{
  "d_shared_expert": 128,
  "lr_router": 0.00121,
  "init_std_qkv": 0.0409,
  "init_std_up": 0.0409,
  "schedule": "wsd"
}
Below are experts of layer 9 (counted from 0) of a mixture-of-experts language model. Rows are named gate (a neuron's input weights, with its number), up (a neuron's input weights, with its number), down (a neuron's output weights, with its number) and show model dimensions 0-127. Each number is 50 + 15 x the weight over its row's rms, rounded and kept within 0 to 99.
Before each expert's rows: a language model's description of what the expert responds to; "comes before" lists some tokens at least twice as common just after its tokens as in all text. This comes from a sample of Wikipedia text that the model never trained on. Tokens count by the router's weight.

# expert 59
It responds to: Later digits in numbers. Later digits inside multi-digit numbers such as populations, years, areas, heights and coordinates, like 11,480 or 1996.
comes before: "0", "5", "7", "8", "6", "4"
gate0:36 42 27 64 48 45 32 46 83 68 51 51 48 55 56 25 60 28 21 34 54 47 59 35 73 51 47 52 68 50 42 63 44 35 36 55 27 40 41 25 69 51 86 31 47 39 56 60 69 46 28 70 72 52 17 21 47 59 58 43 37 61 43 48 58 44 54 45 69 64 83 32 66 35 59 70 60 62 58 37 55 44 40 84 51 46 51 39 45 50 64 55 31 77 30 24 55 41 80 59 37 51 48 55 66 55 16 81 51 28 42 38 33 76 73 59 42 54 27 56 55 55 61 58 52 55 34 59
up0:56 53 42 58 17 59 83 49 68 37 48 40 66 48 43 71 50 30 43 73 43 61 47 64 57 46 49 50 44 43 43 68 82 40 61 32 55 57 36 75 51 34 38 55 40 47 22 19 46 58 48 46 64 45 46 43 49 49 55 84 73 63 59 77 77 58 74 45 43 50 42 22 29 47 45 50 37 55 60 82 49 68 50 48 48 47 43 42 61 53 72 46 59 54 62 49 20 56 61 52 65 57 65 54 50 45 78 47 49 36 45 48 60 54 00 19 84 44 26 46 54 57 47 50 30 36 65 35
down0:42 16 66 43 53 69 51 20 34 21 32 65 40 65 62 50 41 48 73 28 49 28 57 37 54 42 57 50 50 63 64 63 65 57 43 42 35 33 64 60 40 70 38 42 68 61 56 64 27 43 71 40 85 11 40 73 54 58 55 77 44 57 48 21 61 51 53 49 55 58 57 57 43 71 46 46 56 68 38 34 47 59 49 27 61 37 54 75 44 78 39 48 56 43 76 88 43 52 36 43 75 57 53 27 55 57 60 53 50 43 34 55 60 44 35 55 64 54 51 46 49 38 35 39 71 44 13 70

# expert 46
It responds to: Table cell separators. Pipe characters between table cells, plus dashes, semicolons, and parentheses that separate items in lists and tables.
comes before: " ", "\n", " A", " —", " \"", " The"
gate1:83 69 50 51 31 57 40 65 47 19 48 71 51 34 59 56 57 33 50 67 52 32 50 66 49 39 23 21 47 32 51 68 71 59 54 45 27 65 51 74 45 29 79 36 59 67 45 43 60 52 38 63 64 70 52 73 45 38 25 51 22 40 60 87 47 53 80 43 39 58 58 58 39 64 43 39 43 60 40 56 45 46 17 30 58 51 79 63 63 41 67 53 30 46 41 52 57 62 79 40 71 42 67 62 49 18 49 31 35 91 55 36 63 58 49 45 39 30 50 69 60 46 59 55 47 53 39 63
up1:74 66 70 67 47 58 48 61 63 39 43 55 52 51 55 69 29 57 33 62 70 66 97 72 60 57 45 15 55 44 51 43 43 72 49 35 55 34 44 56 48 34 18 43 49 48 47 57 41 48 33 47 48 54 55 54 36 57 38 56 47 35 37 30 71 33 67 45 13 40 55 61 54 68 52 33 61 35 34 42 50 81 54 46 84 44 40 56 69 46 42 54 64 47 26 14 59 59 58 68 52 70 69 52 39 50 46 62 49 58 57 38 60 51 53 33 50 29 53 55 56 31 51 30 62 64 47 82
down1:37 60 65 38 59 62 45 31 46 47 32 52 28 41 69 43 21 39 24 37 70 60 37 53 24 55 38 60 64 56 53 33 55 73 85 42 41 55 61 50 32 69 54 49 61 58 25 68 46 51 43 61 69 60 64 39 34 56 53 38 36 41 51 64 52 70 33 47 73 46 50 51 41 76 51 69 59 48 42 85 51 71 28 21 68 41 47 42 58 28 49 38 84 43 43 46 37 63 44 75 55 51 74 70 18 26 44 50 39 49 45 41 56 65 60 50 56 41 89 23 50 90 54 24 66 63 57 64

# expert 50
It responds to: Number starts and prefixes. Spaces and first digits that begin numbers or years, e.g. "the 1970s", "an 18-month", plus prefixes like un, non, dis, mid.
comes before: "1", "9", "2", "0", "8", "7"
gate0:76 38 39 25 53 61 49 42 44 57 37 52 61 33 43 68 66 37 31 47 32 69 12 30 56 40 50 64 35 60 66 57 56 30 26 56 45 50 32 56 51 66 28 75 38 42 51 26 43 60 72 44 46 84 47 49 35 54 47 45 61 32 32 54 46 22 30 51 49 48 55 41 92 62 14 45 37 59 35 55 41 72 41 46 66 45 42 54 60 70 65 43 41 56 28 37 35 54 48 81 62 29 42 47 49 49 42 41 84 33 24 64 40 45 55 56 47 38 44 42 91 83 36 54 43 51 52 48
up0:67 71 48 64 45 60 14 55 26 67 50 34 40 65 73 61 50 58 64 49 61 09 80 66 57 77 50 28 63 33 51 38 45 34 51 31 60 67 55 35 45 41 79 61 32 49 52 62 32 40 67 48 53 52 61 42 53 51 48 82 19 53 50 41 65 59 67 38 38 49 16 41 56 44 54 63 59 55 57 68 45 43 25 28 29 47 31 25 41 33 19 43 36 44 76 70 27 54 52 34 37 77 45 55 82 73 39 88 56 65 50 60 50 46 42 57 52 41 51 68 56 40 49 33 67 65 46 63
down0:59 16 40 45 59 43 45 69 48 54 57 51 41 29 39 59 71 57 27 31 71 58 75 56 47 50 44 15 53 59 05 66 47 46 57 36 53 60 65 58 38 77 46 52 41 60 50 71 58 65 49 35 52 52 49 28 51 41 67 38 41 35 40 26 46 67 69 54 47 59 67 60 42 52 47 42 63 60 38 36 41 40 25 24 48 23 74 36 53 69 36 55 17 60 45 51 37 34 30 39 76 35 52 28 35 55 46 49 39 55 48 46 67 31 65 51 47 50 38 52 38 58 51 48 62 85 20 55

# expert 12
It responds to: Common nouns after determiners. Common nouns right after the, a or his, often before of, such as city, band, quarter, route, street, portion.
comes before: " of", ".", ",", "s", " in", " was"
gate0:16 50 29 17 45 48 46 37 62 74 46 58 47 40 41 71 44 26 54 62 44 44 49 60 33 81 49 78 60 63 33 52 45 56 84 37 40 56 59 51 59 43 35 59 39 74 49 55 63 26 45 53 50 57 60 66 19 49 68 55 56 35 24 17 53 45 51 56 59 49 52 60 61 93 58 42 57 41 39 56 27 36 65 67 64 46 86 45 25 37 59 44 79 32 42 60 80 56 68 41 35 52 49 68 52 56 63 70 59 31 29 69 32 55 64 17 51 58 42 58 65 45 52 94 65 71 49 53
up0:43 51 55 39 48 34 60 57 66 61 53 50 36 38 39 94 57 42 38 78 56 41 44 39 45 52 31 54 11 48 50 52 70 45 73 57 22 49 29 52 44 35 25 82 36 62 35 20 33 45 50 51 52 46 67 43 50 62 78 36 70 35 44 19 35 42 69 45 51 74 52 55 73 66 38 48 54 38 51 69 31 60 29 83 31 50 65 34 30 41 66 45 53 71 56 57 87 33 56 59 44 34 72 57 28 35 67 53 50 26 39 57 32 54 43 53 56 79 55 58 48 55 43 41 70 56 54 46
down0:45 76 53 48 52 68 44 23 57 53 49 52 27 52 43 73 43 35 19 42 42 52 29 71 48 70 45 54 82 42 36 39 47 44 66 44 42 38 35 58 41 38 42 25 63 75 42 66 63 23 43 53 59 50 53 46 21 54 51 44 66 79 63 38 52 59 34 72 76 72 65 38 73 55 46 50 62 27 16 61 30 47 50 70 55 61 05 38 46 41 48 65 44 42 31 54 58 56 81 67 46 32 66 42 60 64 49 56 47 46 37 81 45 44 55 08 47 28 57 48 97 61 48 41 42 62 64 78

# expert 53
It responds to: Codes, symbols and company words. Hyphens in ISBNs, subscript and superscript marks, minute symbols, CJK bytes, and name words like Ltd, Limited, International, Catholic.
comes before: "s", "1", "2", "3", "5", "4"
gate0:53 69 59 72 48 53 25 59 53 59 49 61 47 40 68 40 59 57 55 40 51 56 41 36 61 66 64 47 31 56 54 39 34 41 73 61 47 33 56 43 43 28 36 40 47 26 46 76 66 63 36 42 40 41 39 39 62 47 60 47 66 43 72 38 40 66 51 33 52 57 50 60 45 71 49 54 79 50 46 61 47 59 64 58 52 40 65 53 50 50 51 45 68 40 52 32 45 40 45 42 18 48 74 49 59 82 65 09 43 50 59 64 55 68 42 57 80 58 39 37 47 50 59 76 60 24 66 45
up0:50 51 56 60 53 73 39 56 37 39 59 63 33 41 55 89 48 44 59 37 47 68 42 19 44 43 30 51 65 57 35 59 43 40 67 50 10 47 51 64 57 41 69 23 50 36 59 61 59 70 51 46 64 55 40 49 30 65 35 44 28 59 46 35 73 28 51 45 48 20 29 28 63 58 58 40 55 30 70 77 48 28 50 22 47 74 44 35 62 61 63 35 83 27 65 53 40 36 67 36 78 16 44 71 65 47 43 43 54 58 46 43 83 56 55 46 56 48 51 53 54 58 57 56 59 61 45 50
down0:63 32 64 20 72 61 37 62 44 23 71 39 35 54 59 66 43 49 42 35 47 43 41 33 52 50 35 81 78 42 24 71 28 64 63 40 73 47 66 56 60 54 75 49 53 79 79 79 39 46 42 36 61 31 57 49 74 73 27 45 49 49 56 66 55 45 56 20 65 42 21 75 66 72 50 52 51 44 30 56 58 46 37 50 53 64 58 70 64 59 51 34 65 64 66 44 66 60 51 44 57 48 46 32 49 30 48 55 33 56 82 18 45 92 40 34 35 79 23 37 46 41 43 32 56 20 55 40

# expert 60
It responds to: Pronouns and country names. Object and subject pronouns and country or city names after of, in or the, such as them, it, all, Britain, Mexico, States.
comes before: ",", ".", " and", "'", " was", " to"
gate0:46 42 57 43 44 42 50 31 39 62 47 45 61 44 65 45 41 60 60 68 46 67 42 12 53 24 46 68 60 41 63 71 30 43 22 64 50 35 19 54 47 31 59 67 50 33 32 37 64 61 59 48 49 56 44 74 46 74 52 37 55 61 21 26 44 49 44 46 74 47 71 54 22 63 36 41 67 43 56 64 62 24 59 62 81 53 62 47 38 77 40 55 46 68 73 58 56 63 52 51 64 49 42 33 54 27 34 52 63 62 53 37 58 76 70 47 49 56 35 49 64 83 46 53 57 42 70 57
up0:59 37 67 71 46 81 55 44 50 45 36 46 52 44 60 31 54 75 41 78 55 55 25 27 48 65 60 42 49 22 84 47 58 25 45 51 41 70 22 42 46 41 40 55 50 42 64 38 40 39 51 56 34 55 44 71 56 65 68 39 43 63 18 66 24 56 34 65 59 35 47 44 46 68 46 68 61 45 49 45 72 50 63 57 71 45 27 58 57 64 43 63 46 47 82 80 46 35 61 50 69 59 50 42 73 54 20 52 49 51 60 65 39 51 48 73 19 53 88 38 51 64 68 62 25 64 36 80
down0:54 61 44 68 50 37 55 29 35 53 43 52 29 47 57 36 37 61 15 25 50 53 45 48 67 32 92 46 33 51 49 46 43 37 27 42 53 57 38 52 43 56 42 05 66 57 48 45 48 79 45 70 49 37 66 78 69 55 58 37 61 65 59 50 45 77 64 48 35 33 70 65 60 61 43 50 56 42 82 65 38 57 57 50 45 51 48 20 50 34 26 65 47 88 49 57 35 54 46 70 48 63 60 58 75 61 54 56 46 59 48 45 38 75 54 45 51 40 63 64 55 58 58 58 59 58 29 66

# expert 25
It responds to: Compound links, role nouns. Hyphens in compounds like heritage-listed and court-martialed, spaces before numbers, and role or institution nouns such as chief, director, Register, war.
comes before: " of", "s", "1", "ed", " in", "d"
gate0:37 44 24 32 49 64 45 31 71 75 43 64 60 40 78 68 35 27 49 65 41 26 54 44 23 47 45 27 75 49 44 44 58 40 29 55 50 57 49 43 31 54 46 49 44 64 46 52 29 51 46 38 34 38 29 31 40 08 49 60 58 70 21 69 46 09 17 45 56 62 65 41 22 37 41 61 41 45 38 67 35 57 33 56 60 65 39 60 76 71 58 53 63 36 82 49 55 59 44 41 38 57 55 71 55 67 45 20 50 77 74 35 53 68 82 60 41 49 50 51 40 59 44 59 41 50 59 83
up0:66 55 52 57 63 17 43 38 60 42 44 34 51 36 68 83 45 57 59 52 80 36 52 34 61 47 16 76 59 37 38 80 50 59 43 69 48 68 64 42 65 49 54 45 45 33 47 55 46 45 60 68 43 73 38 66 37 62 61 50 40 40 28 40 42 38 49 47 54 57 17 47 45 81 42 56 59 37 35 90 37 49 53 84 33 56 59 29 56 63 61 60 49 55 55 70 34 30 63 38 62 25 65 61 64 38 69 51 71 41 83 33 62 75 78 60 57 36 43 64 28 41 35 58 42 74 50 48
down0:35 21 53 51 49 65 50 48 32 58 43 39 38 45 49 44 26 67 20 57 69 48 65 37 33 56 65 49 46 49 70 76 51 32 34 45 48 68 57 50 81 83 72 70 56 45 24 57 63 46 56 44 46 59 61 40 61 37 64 44 58 60 29 54 45 35 47 58 80 75 48 54 27 57 61 63 05 68 69 75 62 47 70 77 57 85 61 44 70 43 29 74 57 31 52 57 46 62 37 11 62 48 48 44 57 62 77 40 54 62 47 71 52 31 51 52 30 16 47 56 42 41 68 66 34 58 77 71

# expert 58
It responds to: Line breaks, Latinate prefixes. Line breaks and opening parentheses, plus first pieces of Latinate words like Comp(artmented), In(tegration), de(ployment), sub, pro.
comes before: "-", "\n", "|", "==", "The", "==="
gate0:79 31 41 43 52 28 29 74 43 42 55 28 37 15 43 72 40 37 74 31 56 71 46 28 40 56 03 57 51 28 54 49 48 47 41 29 91 35 47 48 34 59 71 46 52 41 41 55 61 63 42 49 44 54 87 55 34 27 40 40 47 55 41 48 39 38 47 60 46 46 53 45 24 46 48 64 45 48 69 42 41 73 84 48 35 42 34 35 46 22 38 28 55 51 43 35 40 24 32 63 32 55 51 49 69 61 46 56 57 65 56 45 55 43 77 38 59 47 63 44 72 42 34 39 59 58 65 56
up0:48 65 43 54 47 48 44 28 12 42 41 42 35 33 66 47 58 47 88 60 27 34 94 30 64 66 62 15 49 45 56 52 34 59 53 68 45 45 67 50 61 68 44 49 47 70 39 46 27 53 50 52 47 49 49 45 46 23 25 53 64 98 41 50 60 31 31 44 53 38 64 17 31 57 45 59 58 26 58 75 45 54 73 52 63 60 72 38 63 30 49 33 68 49 60 38 69 56 64 46 46 47 51 58 77 61 57 44 58 88 29 57 44 60 62 37 51 20 63 47 63 48 66 43 41 48 55 48
down0:56 51 35 51 69 49 70 46 45 49 58 55 49 55 66 17 43 59 48 43 43 46 78 30 43 61 59 50 34 48 37 66 75 43 56 41 29 40 41 30 35 42 50 70 71 35 57 64 57 59 87 31 49 60 55 42 62 41 63 63 65 41 31 24 74 44 40 60 66 35 51 74 48 43 18 70 35 52 50 66 23 34 65 52 50 27 58 45 62 22 32 46 33 53 64 49 42 57 59 73 54 58 48 63 39 47 57 57 57 34 64 25 33 31 18 68 58 53 45 49 51 69 61 23 59 53 48 57

# expert 0
It responds to: Digits and number words. Digits inside numbers and spelled-out numbers in tables, years and statistics, such as 2'0'21, twenty-'f'ive, eight, 33.0.
comes before: "0", ".", "%", " |", "5", "9"
gate0:48 57 67 36 29 63 52 63 20 46 23 62 36 48 42 63 19 39 71 63 62 43 63 68 64 61 54 42 84 37 53 43 66 58 36 29 34 31 41 52 45 52 51 62 35 66 64 52 39 62 64 66 63 51 85 42 56 67 39 28 47 50 37 34 35 39 46 12 45 58 47 43 57 58 58 41 57 31 31 29 61 27 58 54 48 27 41 49 99 66 37 56 23 49 76 61 55 29 44 42 27 67 34 51 24 35 58 71 68 45 47 49 24 70 49 49 51 59 32 43 48 40 33 37 46 43 31 41
up0:47 81 83 17 81 68 39 41 07 38 42 49 48 25 44 53 64 68 46 59 40 49 78 51 62 46 43 18 37 49 72 50 49 44 60 62 46 71 37 47 46 30 81 49 19 65 70 64 43 42 84 34 39 38 48 54 17 51 44 37 31 46 57 44 52 57 31 57 53 35 58 46 56 81 48 55 55 61 53 47 44 21 56 56 38 51 60 47 85 72 52 60 57 43 31 60 73 51 63 50 33 43 33 52 50 15 16 80 33 59 47 58 42 39 73 56 34 47 49 52 67 45 79 65 66 60 53 48
down0:81 68 29 54 50 56 61 48 18 38 38 46 55 48 51 45 58 62 48 62 48 58 48 55 75 44 29 48 52 57 70 78 36 36 67 59 54 49 33 73 37 49 40 34 38 57 58 77 57 63 35 67 53 73 29 54 64 72 55 23 46 45 52 38 80 42 59 17 34 29 46 68 61 53 59 61 30 57 66 27 56 35 44 53 62 20 75 34 66 41 19 70 74 66 56 54 74 36 51 46 29 66 50 70 37 51 26 60 48 77 27 24 26 33 57 63 62 70 45 24 51 35 59 80 68 51 29 28

# expert 62
It responds to: Spaces in tables, headings. Standalone space tokens in tables, scores and headings, before numbers or words, e.g. "| 2.6 km", "Round of 16", "Traffic Statistics".
comes before: "1", "2", "3", "4", "5", "6"
gate0:35 48 68 39 46 22 57 39 63 39 73 58 82 59 42 50 75 22 22 42 56 55 35 58 52 38 42 46 31 32 58 73 51 40 62 65 47 53 80 52 65 28 57 51 58 40 56 34 48 55 56 60 67 38 48 24 72 58 51 16 39 42 43 56 48 35 36 70 37 45 61 57 54 44 55 41 55 64 70 50 47 48 51 60 32 45 48 61 45 27 68 70 43 46 46 43 49 56 61 32 23 69 90 43 53 67 58 47 54 40 51 67 45 67 52 30 36 37 46 52 68 69 45 49 37 53 77 48
up0:64 51 59 50 43 53 35 36 28 50 27 48 40 46 54 44 35 73 64 58 39 40 41 23 59 70 60 62 46 51 51 39 58 45 63 52 62 34 39 53 49 81 28 31 47 48 43 73 63 47 46 26 38 62 44 68 05 54 62 82 73 75 24 32 47 46 62 64 58 66 40 42 61 61 46 69 55 33 30 67 61 46 45 43 80 52 55 68 48 71 31 21 84 69 83 59 45 48 48 64 58 34 34 35 54 27 52 44 59 54 50 37 59 52 68 65 65 54 39 38 33 51 66 59 62 27 31 71
down0:47 52 54 51 59 82 68 32 37 27 42 61 60 40 66 55 42 71 58 40 63 58 44 53 63 55 26 76 54 46 51 57 39 43 47 49 59 66 55 62 60 54 48 48 28 70 45 44 23 60 37 72 39 68 83 40 48 73 64 35 55 77 47 44 56 48 66 78 30 68 42 58 54 55 40 66 58 36 39 44 77 39 45 53 38 29 78 39 67 48 63 40 51 54 46 47 60 36 61 42 66 25 12 69 69 73 40 32 49 69 17 62 60 53 59 33 13 44 50 59 57 76 62 69 67 68 56 52

# expert 6
It responds to: Table cell separators. Pipe separators between cells in wiki tables of results, votes and sports data, plus markdown rows like |---|, and list dashes.
comes before: " ", "\n", " —", "---|---|---|---|", " +", " \""
gate1:57 42 46 63 91 79 63 38 37 40 51 40 32 67 30 40 24 44 40 49 59 68 53 55 52 37 13 62 64 43 60 68 57 32 66 61 38 57 40 60 26 45 25 64 36 59 50 85 49 62 55 55 39 64 54 26 44 45 44 71 57 35 50 63 49 59 75 47 61 70 34 35 43 52 32 52 38 60 57 50 62 73 66 61 62 72 59 42 55 27 74 27 33 53 39 29 73 38 54 56 60 45 72 41 60 57 66 53 35 28 71 43 51 65 41 54 57 49 36 39 41 51 28 65 36 21 46 42
up1:55 20 40 40 40 37 44 60 56 58 77 56 53 60 30 22 32 54 37 51 62 56 71 29 59 20 35 32 51 51 15 66 52 39 39 45 76 43 60 62 71 42 46 64 38 67 57 46 64 40 44 39 56 43 47 49 60 38 36 31 65 37 73 26 23 54 39 19 54 58 48 43 58 58 11 48 38 07 41 49 36 21 49 69 76 44 52 59 54 64 41 43 24 53 55 80 56 47 38 73 16 43 44 55 39 61 46 65 49 69 48 53 26 53 76 37 42 21 70 49 60 66 87 60 63 23 52 33
down1:64 65 48 30 58 46 86 37 35 50 37 71 57 65 80 53 11 66 71 48 52 35 29 48 80 48 34 68 60 60 30 69 74 61 52 65 79 22 52 44 50 41 37 47 49 43 99 40 39 49 45 50 59 71 51 40 56 51 60 40 48 25 37 56 46 64 67 30 94 37 51 35 70 78 53 59 54 42 58 63 77 36 57 58 44 54 43 55 39 29 43 61 55 30 33 84 46 25 49 41 40 55 81 65 43 43 16 55 60 46 45 62 44 51 22 54 58 46 79 45 59 16 40 57 50 65 37 44

# expert 29
It responds to: Leading digits of numbers. The first or early digits of numbers in sports scores, goal minutes, rankings and stats tables, such as Doolan 6' or Balikatan 2006.
comes before: "0", "9", " |", "–", "8", "1"
gate1:34 56 57 66 57 57 20 49 38 61 58 61 71 77 46 40 50 59 41 28 41 49 29 44 38 69 43 76 54 48 62 78 52 49 72 44 33 81 55 57 72 65 59 44 08 32 49 75 49 52 77 39 46 46 50 41 52 51 44 64 61 65 57 66 71 27 71 82 41 38 62 15 44 64 65 44 55 47 57 51 71 59 57 23 54 42 47 00 54 38 67 40 48 43 33 53 50 59 58 52 41 71 45 65 61 50 64 64 61 61 70 55 61 57 60 48 41 57 23 36 55 47 40 61 42 73 59 27
up1:47 51 31 59 30 57 56 87 29 53 80 66 36 68 37 42 65 45 25 35 38 58 32 38 47 45 51 67 49 27 38 53 56 41 46 82 47 48 65 62 62 66 64 42 90 50 59 68 27 48 47 55 37 46 71 60 23 44 70 69 39 38 79 48 55 65 71 40 34 70 47 41 53 48 91 36 40 77 65 56 63 25 64 43 30 60 38 38 49 54 42 35 50 57 79 61 51 63 53 59 50 56 51 49 52 81 52 64 26 53 72 42 66 56 72 30 69 53 62 37 94 40 46 33 33 59 46 51
down1:60 34 40 35 68 57 43 51 74 48 70 67 58 54 49 53 64 53 50 38 55 60 29 56 40 77 60 67 23 35 27 54 49 53 49 33 53 47 55 39 44 49 42 61 44 36 59 75 27 50 53 31 48 50 34 55 22 35 17 39 50 76 72 43 52 62 55 53 60 46 25 68 55 38 36 66 15 49 48 41 63 46 24 34 57 29 51 35 41 35 53 69 63 36 70 35 19 39 57 56 31 68 53 43 65 49 62 57 58 32 63 43 43 63 45 57 87 67 29 47 59 71 40 30 55 44 42 43